{
  "positions": "rope",
  "attn_scale": 0.177,
  "batch_tokens": [65536, 131072, 196608],
  "train_tokens": 862000000
}
Below are experts of layer 3 (counted from 0) of a mixture-of-experts language model. Rows are named gate (a neuron's input weights, with its number), up (a neuron's input weights, with its number) and show model dimensions 0-39. Each number is 128 + 24 x the weight over its row's rms, rounded and kept within 0 to 255. Numbers have three digits each.
Before each expert's rows: "mostly gets" lists some tokens that are sent to it at least half of the time. This comes from a sample of Wikipedia text that the model never trained on.

# expert 3
mostly gets: " N", " T", " U", " d", " K", " P"
gate0:076136112126116128141138139139130131095137127111142181153126108146063099166129084128127152120073117078169158098157139116
up0:109114134096099159085104112144116129151136186083115129118125100157079124135147079168115118128148090118141152117156120164
gate1:143129161093161136162135074142121113141111161141167142127102134129141108142111115137140079145132161115146141109109141139
up1:109120141150096124101096083163126134126175155153090129120123129143103119110139139175150116085134129115135188152153161130
gate2:092117170095129141163159133161142153110094131123124145107129112116162113073155125190120151137142120135137124165114156134
up2:120131098128169112139140129158183118162123132146101128102103113125110124094107153082144145098184109146179133171134149114
gate3:121162135135176078161110209108120132126156110133133101071106113143126116109132126172159186132140118137096118117163107120
up3:105107132110128101112109081125104134150157105092093114111125125113132069113137162123109146132170070127100123154083117112
gate4:105106143140132109120066125144128129151104135157159168109116154178060177124189132127097062097109122149098161118120082133
up4:151091117148148113121091179139123162126111139146132103116167169114108087147144130137115193106115185147126161112116094112
gate5:108151165100112122125117113112174110154147103111136165096158139116097135101134118155114105121120126135136164150121116117
up5:126131151156134112059146147144164111120105143104129145170134134136084120130093138179096175115126109108120141175125092116
gate6:145143131128140134156091115098133083162111097143122108095137101143107128131156118125100125148120150144161110097145127118
up6:123083141099126110117139097122175153139119145135120147117152116111161141124152092150099136109122106123139097112110067119
gate7:118147122101176144152154089098132122169134095122170116121135172110120084080116163128135119121081145100145165101151130115
up7:144118140175137106118101186153095108139098058133076123123105122147142149097144166128147143159159132156100137157134175135
gate8:095154149073091199161085136145136133126114143124128089139099122128135144132093122213144103135139159114096127127083123154
up8:130126109164148150112118095096145099117122138155182138115132136161196132118117150094075110165159140108153115124133147138
gate9:107101122134117136117171125119119102111151106164144149147116119077142095113124136134082136169172113157125129129105182153
up9:090090098150134155150126156142151122175115135113152163117132104101110093142147121173133129156126107152140185141111156096
gate10:126138150091123124190158141119125148093111096118116129101182088118101122072103117162141173144099147158147151123178106091
up10:105121168135105138125118108088129167138103129134132140103103087113102133143113121148124115102121165111134151147110122118
gate11:108152107130111123133113163118125116098135138121112150139142148111148083113102094138145095136111089104125166121135138107
up11:102133105124116086100112137090099137125107107122096154109115113126090123158105151168119156165135161115102111116129121156
gate12:104114144132150100134113119171116136135116122099132167122116075118137119077179146135123098152160152085096122153124119123
up12:137120124103146143129164141108152125150122137124123141155147094104119156118167113181129135151152098143157113130104130129
gate13:167082070158129103178108106140137133166111134151174091166157129149116106111086088110088112098082136134098116194127147114
up13:142083139111098100132094097102069173120091065164101127135126110119154115155103145083148088111134147124142161075132112130
gate14:093103158092152146142129116115157081101117134124143139155142128145087139167124094131136118127109160101118161175110135125
up14:158110120097122075122127141152104126117141128111103123151141155084129120166142126099088087164126142132117104101164117119
gate15:119110121142114140145136111107125109129091092131098109129142177150174138095123161116134142126146118080104141103106116150
up15:117151138133099177121146139109141117086132160142097128126128161139138070124113136151124148132124121172078121105128116058
gate16:143120124127109139120116118108139149132127134111133138091124122127096110130115125145120090143127120134125115106113107106
up16:114128146189115087159151146127104150104142118111133104099132135116097144103120117063122082124150134185139109104113154112
gate17:124162116133143135146097074141182112133145157118160087137136090107145152119123104159138110129156129122126175108164104150
up17:159159118137161094136114101118117131079151120151084123116152164147119122090110108159110104119152104123170115113127146125
gate18:128133144103132144103154155076147107151104145125158124133162124099110109167130112153120099144162162149134126131134132112
up18:152152138119123145138100131125120137140095153126155147076151130100111151112133144134146137163106125078161141142117126149
gate19:150151169153150135105120109158136111122093100147169111090111112104146135123165100090131213137168173131120132165142114134
up19:130126151137138113110140121095112112114116163145106101176146136109111125113137150114121083117106125091072127137091094118
gate20:126124115128090130154052156120139146125167154110130167099147095146114094137124142159132108130115100160157139151157134134
up20:140121128129109144164119140092124139145114109130151108109137093150097130098114115120104137122144159122185118117134142161
gate21:176122119153086145110100142109151155139183109113149143088101110118153087157080114136125093142152183132111153093129078092
up21:187147100143147199130139100117166084148161141087128135095153142113102117126170112139123115156134135118133085090190140102
gate22:077122139100154150079143133130080130130148145146137169110142169110114150152120169115140102138122107137096123130137082103
up22:122158164139130139097098123144126171143094153151132117132114142154140120134130124189170122118099139075126170108113146158
gate23:119162133122117102148135129133132112121135123123142154132130117136139148108141095121113093101132100145117132119172143128
up23:146118121133154164097188087109103132144107124120118116125111132148107139096118139142163177151182139134144155103114143093

# expert 1
mostly gets: " and", " it", "),", " he", " but", " as"
gate0:071134075071150105122138135171094115117090146118179125108104113159125114124112096135090126132161117117114157142095108124
up0:150105131140126099141123161147136095154098125165154134118122125125116146102095097161113135098101150094146140142101175156
gate1:153144140112158155126114126122133108122144143147191140095149164171071107109131137135109081157141094122132185140133137104
up1:102114133144111123134098157109093155098124146100129123109133105134176140154099131123137145150131116102158107160179134118
gate2:132110128131148149112121132125136137121144135117121127139126120065076115140140129105192120106087149126114164100118130133
up2:112123139150139104133152127137111137078129123138102100153124109106107099147132094119095113149200144108124122124133119125
gate3:130123129094099122146143099157122097100113145138153195144150108098129141168154120108143076140100130117124130158082100087
up3:131114097100098139145166115114153128124109095160139122080119106155130119085087130179167141133144146134141141157121097174
gate4:152092098131147123153136125113145140150090126090109153084105155126130157125116128143128083158170148106163183138149158134
up4:175110152132129123133142108089110133132144138161116148123145167113187120104143134131134118107116126131139144159169120189
gate5:148147132084132124094091150175132125120104123103123083107101128145100092155130088149153093112164183140145141121135141094
up5:126139152140133145156160164139138090124176121134099092089116131146132132146149109090157140132146161120120093130100127097
gate6:138127128117167126132093107137162151108142159163144120068094153114134135140104156091131106099163136126116152058109167137
up6:141129116109117143130099131167130132092141138102157102092137147115108151087119110136151097127150082119173125094120133148
gate7:163093103097158115150086140124124121090150120120115154136125163146118101122122123131105094114152115134124135133111125142
up7:115124094123119117171182120117117167098114126150136094129121129095120120146117153153104119131105121104113088126114131134
gate8:176110193132121145073135136084196106166155145097103159100105113150097102115102091131135178155147140102102153085144138115
up8:123130114134152113102132117110101154139091117134147136169120136151110125146144093142108128109170109130110193155102118121
gate9:157094126111105094130135105143089108162112125113142150113146136098127121127125114159131117140124160143128137191123134151
up9:143123143110115151103156097137132158122149131183153116124141137135121108102089111096174157152114125112132156112136146112
gate10:118110096143118159094093144136109132134149126156150137062141122127096133133162139147129111091148160090154151144120147121
up10:135128106085163126108101149148149112119136117114130124149119106140177099140124125142153121174157103087143130118109131186
gate11:111159103068129117104111162143135158169158086121141151094133131077100089100139137214133129136139159129096138128137164111
up11:153142163149143101113143077176091142160110077104099126145136106112115138106125135169119149139168110091124138133131164143
gate12:132105123119135147133119097122159094159144097190143154121127127140135115156102143130124115140144110169180098140145096099
up12:133131118111123138131130120218138137125095112151122122156150142144176143082127154106142097121086165133109179115142162098
gate13:142096157131084112129173154140145117104129129158109161104111175104135117116127127119151138113137162166124147101162157088
up13:116121123099111133126175149151120139103115137126151139138130098100164124151147116164166150095123100159097133091127103124
gate14:099116090098103131152101117126122142054131134132139102164115120153101086144067116082115146162118116116186120131167128121
up14:105134085097149105114171049172143162078129088158102161101099130174109085125116152121099104100171118147131141123098117164
gate15:140118143098163175167084100156111110133138113154155088113156136165159118142149108131128132107132066159109119121138132102
up15:136088128173145159145169115147103101152126137157082177105103156116191121149130170078142165157100164120113174124138136137
gate16:134128117141107150144091108126145131159136148148141167124145135103107129118104115134130069158099115088094148141140169095
up16:129134145177122141124135169139136154103125130162137126141141136120113130142098130094116134167107167197109139163145112137
gate17:084121127097124145121149119151102149142115135136107153101168109156159099136130127141162103126147116119118133100165118141
up17:133148127194113150094107115097104112103118149095126152119142152110126106108084136176089104120174143096155112146137114127
gate18:113131137132147134111114160091101117091091143168156146096084146135119133121092107141145132140193148149096152123136106152
up18:109136130092149155117149127104111165145165103084137128115154137134114138140081099105141184091079134123114156170112131134
gate19:144120109091139107153129140144105080099088127121109151111173115122154152146144083149128186165137126117122158133137107097
up19:123142111121127165111100135138096145152169112117113139189123142102130186076157134131164095143150138113085094132115157138
gate20:119131161121193160120094110108159210121131117106137131138135125160114131132122154156108131119165130142161153121159110080
up20:119135143124106110122103091173110139164174131153121127156083091134118161118080144101143151133133137151104121064129106115
gate21:089103175100105137087101110128141127134112131126086082111131107140095132141130116122146170134122100134109156137120124126
up21:146137106112136143148145133107113145135156141171172096127131152097141133142135169087120144160106135161161170088087133116
gate22:079128134135140187070106147140147099097095108134135071083082148126095100144135110134135107204156120147179145152132175089
up22:109132135165125123124135132126154118061117130178144136133107133153114124144111110139151099122156120131092090128117121096
gate23:123131117135119124123110071158078139158161115122134092112133136140113089100095133137145118128124161101073145124134159130
up23:117097143146092134119113131081129160131110137079140150126175101138108172110133123122125108088152126133133129153150095116

# expert 4
mostly gets: "\n", " |\n", "|", ".\n\n", " was", "\n\n"
gate0:120120122136156066103107135132127139129121161115136115147161157147121128102179103144127097101161180133111167104146135120
up0:134154162145104132120121124145099131153107115107128164129103097117151138156114119155119136135111083138147137148144152133
gate1:124137131115136123132115109164142159154093115131116147128113090120113105085096143126138128131127117125128152162100099173
up1:138127112136186157118104115106118097153135163155141168136170158134167109111139145125128122121132138121146105135156099108
gate2:115122169115132121133110112157174132141113152068164139124176105141133114133081161147146127184113130115132159126144089096
up2:153140121151100148117116171134133120162139147082152136155123113114138147125133128145173141118128111177122103140131144129
gate3:155163112148106126101131152093099138128151113110095109175143125085128108129127144126145096093117127142180117107129184120
up3:161160101148156131119106145140132130174159097114127131169114166148086147096113131104113152148143121117154095099146135155
gate4:092089108130121132151099127131082135134145049090122130141118109069137154124158149106147139126134141143130126105142128121
up4:078113105117084114141209131137122120127145126137130123148147139123090145132102124128110111120132141102130109118156124166
gate5:129122158113111140122161165111123145178154129118120125134142159118117155131151102125112137133123104078157130103126139107
up5:090118116117152169132139145069164156138145146101141127118121129106119103157117095105134102159116097150109099156150120092
gate6:149152136160091097137142078120167137149084142111100119103144130073172126152113138105177093121124107106154151132106152135
up6:118140106143120096133123108158158107137132098143102109110141149142087163142122125089175152171113137178102098155161111193
gate7:128089074133094102102196136104106125133104141147144100125095133125094133136121141125085137183115132082100137117131113123
up7:142121145127141125099104137104195196142157129156109055146111128134090132144142147139151183148121112113119130077133124110
gate8:133128089149123132123108108124124086115079174119097144148137133129093155159141122164112145076148189135142116103141139114
up8:126090126132101127104094174150134088120151170116075128121147149109138142133176138172123143147108174101155137117108118131
gate9:151158119168112095112178138138098152088140127117141135140171156091121131198114091137135124134091100091160124098089123131
up9:048120139113132110128075108154143141080130108122080115119095134117052156137139151090120117134170100146091150128073093137
gate10:123137133167087120124134115157109121101137123111138113146137129116138146115130150128171133196123169142124090068161130117
up10:162172148122166116119138173177152093137152120158174143130120091131146151123146126173176135103132107127122127171106132121
gate11:149096122083166155131108147153121097123148123111140136090170135149134160142183145113132113114123114114147110124196111107
up11:139141097083143077147127140155158097096148099138144088102125151077159094167119137121074122095125148127113132132101134131
gate12:116150119143153135140097095147122136118140101166113109139142116099135121108079141123171153136127109138134125105138121137
up12:143124160145115128157117136144125110111151136157135123137120143168125137164154114096092111157134153142141111128129136115
gate13:120133143166117138137096144092107117172115142140136120114138088108140117136160138122119141093124093116100116087132113128
up13:128106146142129111155137119127108164103098125095103126112152077113089103128157114116093133094167144119140121124116140126
gate14:148146104118146138126095103127142124122130109140125153103155113133134153162088119110155097127112183119127126123107114130
up14:141132130098171108120155137155156140150117098111120151186139133123055116095108121165147132121185114158102118130154119156
gate15:166115160144130116110151152115116158130135107087137144123227102144144151103145181157138076122147107109157105135096098109
up15:122119152121109141102124156137153171131144150132130109139131135114102122142113127092084129143117130145087103114122134166
gate16:171127136108114130092130128109103111105098157096129127122111184138114123139158060142073165130118117175111139101098113146
up16:130128156124140133131116124149103083154149110078141126177186126145125123157116129145141146099173127123170135189108150087
gate17:184125130145154129140138208090103131139101110132091104108137153101116143127117104116128105126155128093137098126148106100
up17:143158174116107136143156156104164134163117091114151149122138120097128134158089110090119124137121103120125158136142120147
gate18:134089109144149093136158142165139112158108124151145129074091148114134191119114141140172148127133109116122132109180143105
up18:188153141079171109116128102092142132159111063096100138118109116141140112122133082091156174150166111134125129153164143124
gate19:128144149134141104137129112181142098160186110106173190150123125107115119118101112111123117117152106118154123149158158056
up19:119145145134113107133118142125128134152165130131146125143163123113112122134128136125125131107165121130166135110128151142
gate20:122141143130095153138126169155133153132149124156131113125118162154117143133156117158131120116113167108126100152101120147
up20:135119115125181106123136155134133101107060118109143145123107132112153146159107147130126137174115108166137130181121127110
gate21:166150129130123086104114102146133167163118143080126112132088150153154125129141133146146124121121102137103141093154149139
up21:109148139124098143109149152152142165161137149126130134119135079111122148114076152109157100164146140131131118137159134175
gate22:158111152120105119142112123101096111146096140159133112168140146140123138166113110150121089150129197128173161116125093079
up22:104133175140124152149175165168105130117135091131123120089135118098143155134176128135114133165128077133135084143142161114
gate23:178128144144149143160141146134139121122149135101106108112172130117146170133144096116135132096127124144124151125116163105
up23:076127178138125108126139159118103136146102140145156135197092085104075086101122166140150153124126104148132122152100136142

# expert 0
mostly gets: " in", " on", " with", " from", " at", " an"
gate0:108151114095070133110123102144125151158125161120158156140123129130103117144179121153115086099127185104080169084127136102
up0:101114113111166140101129148129128092130111132139150138126114131110149164105090096090096091129144127124151111139129136162
gate1:112113092145182115136119135140116141188143144123162145156146177135144130102085137153115107108096127118151109125123132135
up1:100137146138093122144105135116085124127121136162095140141148109155128134139150145158103084136126156127082132128093093139
gate2:142146108073116160115148131162147116124149147149142130104133139153109117114133125130144134172175114089159074161151161121
up2:159112099096088124115130137120104124092085120124150140110122122130102128145127149122161133118120119086122166153100086139
gate3:108123138127162137124116129145168073106149189144111121124167121110111132098063142153062088133100167116150151112134125112
up3:154163160100102144150127173075140139140113148173104099119118134134121163081103139128152139162062119089145090088142092148
gate4:099119129078099121119103154084132169173090108104109127102156094165112138082115145129123123131152137117110121106118126178
up4:096154108149155110120145150143124155129145124087148150114138128122099096107131154135077140123134154123118134134158127143
gate5:104139098131120138096135112105104102096136154103113145100095136096131113139106132157112099173164136162112095141174123128
up5:170110111096089119136127169138098090116185128163146134140142111111131117094125123123066097125137137081113078100116142127
gate6:156138120125108131104112111163120107140114149161088140112097137150127093108150120135093117165135147123130129153082116115
up6:116203154136117132163120126100116150070113147121097134129115131163140112114145125128102089147109133113152146139166143173
gate7:115128122115134150128107100174137124163135100135121087165113137118067102127108175134114127098129119102129145094168134135
up7:108108152101110166126158149124094114112096154137118161135169117186130118156097123147113119138144127131111104092110108126
gate8:163125162108127174130115138129134147131155103127131100125172103089142109124107118110130114146183165113096163153169145130
up8:088100158109145086144184098157099117121084172118135166154154102167135113137150141156100138152122142134131109149113101142
gate9:102110111136131144099160148174093140141098066131130151123172144171134101123105133116096111152137122106116127112133130132
up9:133171117142082163141134120086082146079136162135109151158100186101164119110136114164157095145109164084134129103134159168
gate10:083131110130133124091132094108149117143129158142088102091143122127132090117120142133131145220109124148121144147120131106
up10:082133161126127130126118114135121100104091124165084129147094147109210112101156111115119153186139104128180108161129127095
gate11:134162134118069173154142110133110086117085167164097116124112119159100187121102097166127146136117126121155117106139096131
up11:127108114162112184126140106099121144134163134116142141114124145105160122090105105089143130116098142116125109125146111083
gate12:116123090142151109111173104125139138125146144114135135086133171105097099126092163113128110152126154136148106152143105116
up12:121145144122150139116146108087140160096125177154096107134115146092113085141143177144087181134125117128131102147141151160
gate13:169094138130146141095126122145105147106088139097112093111073122141090157148098185136141109155146145137181118107125103121
up13:159119171121148102116140109071136148122140117202083142143132151142115170150138126148141169142143125102174138106132126113
gate14:159175132164132092140178163160150135089136117085146132090117151129125124132137152118106123125125142089091121127122138148
up14:114116140147128124167142161151127063160131091156085137123119128136154125092157105125159139138144160117092139149110105106
gate15:126135109098107142152134148177094136155085155131120100161119153079138122171130132109086129185148097138132134132132149125
up15:139082170145138087102150133163064124173175074156087133110176144144130132138098119142129130128121095149127141171098105137
gate16:081122123132149164132122157120113114083142118115170119151094119123109124099105145133148163110144135128126127111133153151
up16:128098144142140169120129142122099134080136137155152115125126118169093129092114108143167191127146154072174141105132118169
gate17:129113106147089132130133154134134128147128144117104140110155135117134173112092154107157120140078097154106122140163101142
up17:110148123080135134106126116112096146109116160101138169107160165139101150139129131099160084152090088130166108137117129123
gate18:120142114103122187109109105122115120153143104154166109151162127130126098078155115138088111139131115076125126134099144151
up18:147135104122141110126106130143162097129176075117092127134148139129131160164110126110085087140116130127090108138115110123
gate19:168116178150096091153135148117155136150118161149100116113165110072092116121107156131168133150086121139104084147143102112
up19:114076152169206166119171150121129164157180138129109159153112119129152120099149104151115109162131125095121107106126123118
gate20:130192091126093143144132149127149102114096121126115124107126090135133133120150176134108123123124095138112149095145144119
up20:116114150118105141144121115109162107133155113139172134098125154110107075135102130150119175118105146131158140172089145161
gate21:092094152132140092093160132119169157168123117134125106152166129091136136121140140133162135131146113103120156078086118120
up21:131090166160117138112109145094144113117089133122149114135076117136150145168131104176139097138138144157144126125098099136
gate22:107090132139152117132116080101118098152126111121122145099096105137057171142141125140131091129121133155138115092132115126
up22:139093155137155130131184105165112182132111116118112168124133143095156162167129139132113119113098088123158101120143138071
gate23:124117135132106142116119132144159143138103166117107098123176118134144113101076115161119139101137092161152133138161082107
up23:109192157182136144139070146142139123137140129103113121130128100168156157147179136152107103120112094140157111116142079133

# expert 2
mostly gets: "%", "°", " —;", "′", " ", "}"
gate0:109137173112123131125131141109104118127120155113201115159122126114110102114117126084098146137124112125103109093143155112
up0:122150115099114092111170137169113118098083102133128139171156134159113124151127099139129113134124147105167118143119125146
gate1:139133182155153128142117152098146176166102121146148136127126150107098184196159146124124099143098149124107114151107136114
up1:108140164164132107108087152131143138130105143114123148134102100116100177147125131100123150174126140107132114102148128104
gate2:150112123140132131147081171134119109176101123143121123091122135138131111117143109134076089112085144118129092121109084104
up2:103088134134119135163088116132105122155161163172167125127133112112088110138134141198116180092128111153118139123158128116
gate3:127122108136184129116109106138139152098130137125129160107133125103100062120084145139115096111130141148133134128118167081
up3:109087130126138101186138145099126128176121162139184153114124116085151116114155132096123119153128136145149070129124103117
gate4:096092112142104167126082161128124117115145171148159106097172136129159149099111114135154098139094116108086156117106129139
up4:136115165160106081109117167143094114080124139178107137146130132130156123121092157156128159142129131123121152132113138149
gate5:141137120108133127126111167121118120148107122113135119139123164094115143169170137083137116131141134154104139127155141143
up5:126143136081134129111142129135072102108151172105106083104105125118172141117109101141125147143136124080113131149151106121
gate6:137082147137117131084122167115183147145152118164158128132082124149122138098123143122168116129106134112116169136128119120
up6:101160145157143134135149157170121128100133103177102157127145095118116142103116193144111104118144105118138083134132158147
gate7:090106147154124105080099197109092102152144131145144102141169074122082148152100135133134122137164119144112100137109110131
up7:141163118155118120123151134147141096138125113125122137126120110127138153117115105139159069124125099106128157185101133123
gate8:146111132114118076120126075126121131126133138080165141097136137125129145129125156109136145097135095122132131125113122121
up8:130145158102136126115123137135115133153123157117150167120090121138121133166107101123075127142105138102145112086135144140
gate9:150122125135120107141146175127104091123128139109107106126138128132145106153106137169110099100135138143137138123076147120
up9:118144115184158149140102129140121172144096153153119140100118163105137108099178136122102130108117134114143116098110127088
gate10:142164133115124105117102116143145145121105101121117137136150182095161154126129088114142135108149144139165154109107151119
up10:129153129106066127121154110147185084100138142114103139128111132119100134152149101113150115117166105113116137151103141142
gate11:174131147148135143086125150103123127142125124139106132094123154120120138129170124142136109099163126104110114147099115112
up11:081082139135108115128126156091088116146119135095130130175113132100124131138110150142168120094115123115113131120127129116
gate12:103093156131121148138140141156111097108103162087116102114143163125160119152127095075119138121102115058131122147123146111
up12:139108122145087122087138146108151163164126135138128140150126114145148154135124114138154144144159159104113146085131105107
gate13:113123092148135122138134128098101104123109146166122160134093083162098121109101118131077106142104088131094107113110129091
up13:175089114141130105118118121120112135168085137084121122079153078146103138122132128098122138170153121177120130146137117104
gate14:133129138136161118093139101116120131100153148169083153129126106142091114118162161111100149137113115117109128122129085156
up14:114119141128114093111132123117113117126151126134129165136105099138172131147159115107107132135142115152124175115147122122
gate15:130154149116128115141115138112170150090156137144100118107098128125106132105120125118092133115126116113130092145135136136
up15:140141177165150129190101139097153141099165151170120118129123122150118144112145148119120130082134121112121111090103139148
gate16:117134132112175123154150120135111129169149108101135134099142115167130127134098109098125155086119129100127128154155140150
up16:161118106115090119126148144148115080140171129097106129117119120157110147157113105140141137121144162101155113144123134141
gate17:123131158095169140155089107116102086123100130173159142104121137165120132066125098098135147096128110159157120118165167128
up17:105134127119067162165088147117151069114120141158141123149105073120090103132144120125119096140079172157151131165133148111
gate18:136113133146150136083084147138130140174133140082152153135128116115126121148128146106131092124181147147103141141102132106
up18:109140100155132106145122136184126144099117082141154105159091141160119117148137084097135113140157145136119107098137140144
gate19:097102129135111125109144126106119159142100142146162149152074124107135135155127125169111112132165107151097134150176143095
up19:137146113157144142133117139157132088134127124092131165093097155127156128123167171090119156114081141155142132172139111128
gate20:153131116172118122143102147107088131106134136148160087098181156092104088175110118113138126161124160150070113120140163110
up20:117142105114196100114146130146125128127149143085159106150105123124090110122127103160109183191140116098134151112150106110
gate21:127070164130164146133158083125160142128146132159110144100123104142103095084083140136096105140144128121123109134122151095
up21:154142154129105155130105128140134162126146155123108137142152070153109196125091117137107128114095128126080105128130123116
gate22:076109133129170155128079102132135103124159150140151118129121149129126089132151109140076085122131146138100119106135132138
up22:169138091099093149132132159106135109128114096135147078097137083113137096111141083111124157166135112117072146140122127114
gate23:138089144149141151132128098121100130138112131162114150076133096142135127131144111115147126140125165146079115124156169151
up23:120096091128093127158099165127146138107167142123143125129092107120117152132126141158064145126158103128125100102121147105

# expert 7
mostly gets: " g", " con", " Le", " per", " Car", " Al"
gate0:182172128160115115128113090081080121106177140135126131142112162123151133120148107064119113134181151088120099105116148140
up0:131097125116128133117120130096142120141160105130109117140130094153136109154133133139124150131127103132140096162121160134
gate1:160121106144136137143117129127139116139165076137101105121114115089106117173127091137177127188144125115099094162150129184
up1:105110157167106083183102107124104097119112141136127096120140096146093100163077160103095130131141128098146122122150149135
gate2:181115117127107131150063107158153118180133147150110135143143103147109102148095137200140123101134127110160132153125113137
up2:123105110101166143141109137098101134137136148134130150105105116120087118129109141144111145152115103088133120133116144132
gate3:174099145149116124102121133157130106112153163103144121097095096155146114096141133162107160120154067100139141174105162139
up3:119119110111130157123121150140147092146157135178133108148165143133147180085128152118132105104107124120100166099136123130
gate4:134110118132141135137131122071164174139159135093178101147115141127107120145153110162117164154148096146148132126106202127
up4:155157106138142158151152125157097187146094107118144119125127132169140123154183148130068157186159090124119138154129140099
gate5:101092154134134136088156129128122120147099125138162174150130094118112141145090099054140169165181139123100113133116121140
up5:161154110178135132113144093108101133150084140140157139150107100123114068113126136123160156167161138096147107112106114150
gate6:157119135144198160145131130119110131164096114103130120149082136114120155112126156113122160207137104100111150125162086113
up6:058120101125126121114113114137097156142091129130123117115129131138151112088162119146111142133138117120128143165136137101
gate7:135138179137146162107133152124123142162118159089110137133117146129148098135105090112107135164123122118117099089139134101
up7:157098138137110139090129115117167144121116129166135106118144132154093126135143138150108132117149075169151158172141119095
gate8:187111132137141112165134070106071142142110091146160104083086129106096112137115132111141147155164159168143134135173101112
up8:119135138123142106116115195141125142153093082145141152122107102104112100112130131118128087148112107114167124115117154143
gate9:142111129104107138140126116149146136135135087091156085100085118154103167137117075100130083145168166126143176118113148140
up9:111103105140138119111140109072123121145101117148136092079110092144131115116164121135158103124139161111135132094117131103
gate10:156093106155187162159121135154138144103136090122148129141139115115107107137095124117093122108111178127094125099126121147
up10:117158118093135121113081090153145171122145172116149103106115103123124140127103176167156141121161107132138104130154138163
gate11:124115157143155139113127111140129106124129124131136126125139122119128155169130127134152096148147169139141104150136119113
up11:109138121111145135167134134121146108136158133116111098166123096166126094121126149136136157142139104156167148120102121142
gate12:079130163173151113113120137109111148121105145098148131097114106126130139103104145112133073136124111164171114103101168134
up12:120095097140103126088105113111120147123116125105136096137127140070148156172080138107101135124147106133144069128126126147
gate13:128095167097135137138116116120112122135115158135131117031130134131110128132112136084147130176170141101120123116148193141
up13:130131145134129097176147104080145117176110137127135113098148106167106117132121113109147140181151070160070117179137157103
gate14:117085157105164136139141113087101132115132093150096161093121164148153166104118143094135099105116112139125159114102113149
up14:120120139113121150152142116164155105112149125076058167157136152115138119104127138131112084131117137135128150126107127128
gate15:177160118125178092129087143158155143120115134178163123132140108133088144126112138112108079138158126107153083131127160135
up15:177170098142099133095108112147149161116169192096129095109097138108104137082095113140113141121077150101185102108133107118
gate16:122112104108087138141118116104134085127144123130144119111125143164143108102114117106117101124118118102116118185102112136
up16:119097117099122127097102141126162116130125160142121181130129158110128148115121150126148112080112109106168105123119141129
gate17:135092095145161153084143147145133151073122118117117100120143119145143158143127087134122109174161103138156146111142094111
up17:149143135132115152083133111112120179164182131154123137110130110113162130110155134130148103103169113108114102145113129118
gate18:175166119133147107154142086180092171109123096152173102120125156132136155176132136079131096126139173133123131112129100107
up18:170084114123126108107105146107130129105160145105140128075129121143092052129134143122143131137095111151114154135111123123
gate19:134122120116136148076123088131151155123148112114099114127144160153154083125114084126160165110134160103093131105147133090
up19:083140104109124127159140125125165125137081147128151148113125148144127126139069151164144153139140106152154078143126126139
gate20:143121164141087075103109127113108125097119099122131137101162125132121163154168112132135139167165137111097132074093192119
up20:143120104126112131125120155104111185137157151170129130148162153136116118132150159156086099118145113144118121149131121134
gate21:118160159106136128159071121093106175077098128129182119174116125171148118124126136097145150160146093144118114142107129151
up21:137112145148109153146104145126175128161136096124145104167153119157133098155169119141127130082133142139120097162122100106
gate22:118142170171138161141107139119123169112155111171142104140120133082113146152097128127137140130126145160102123111160118105
up22:113148159122128102150129088203106102131172164128139124128130164132128098142125121149111098106097135141143117102148120124
gate23:119116157147107113137131137109111203117137121132117147115106154176141125122139144093136118139127141138129142132121155095
up23:095127128105150116144158168139113114129166057132104124104136171125145135142145089108153124101099115141109153124166105122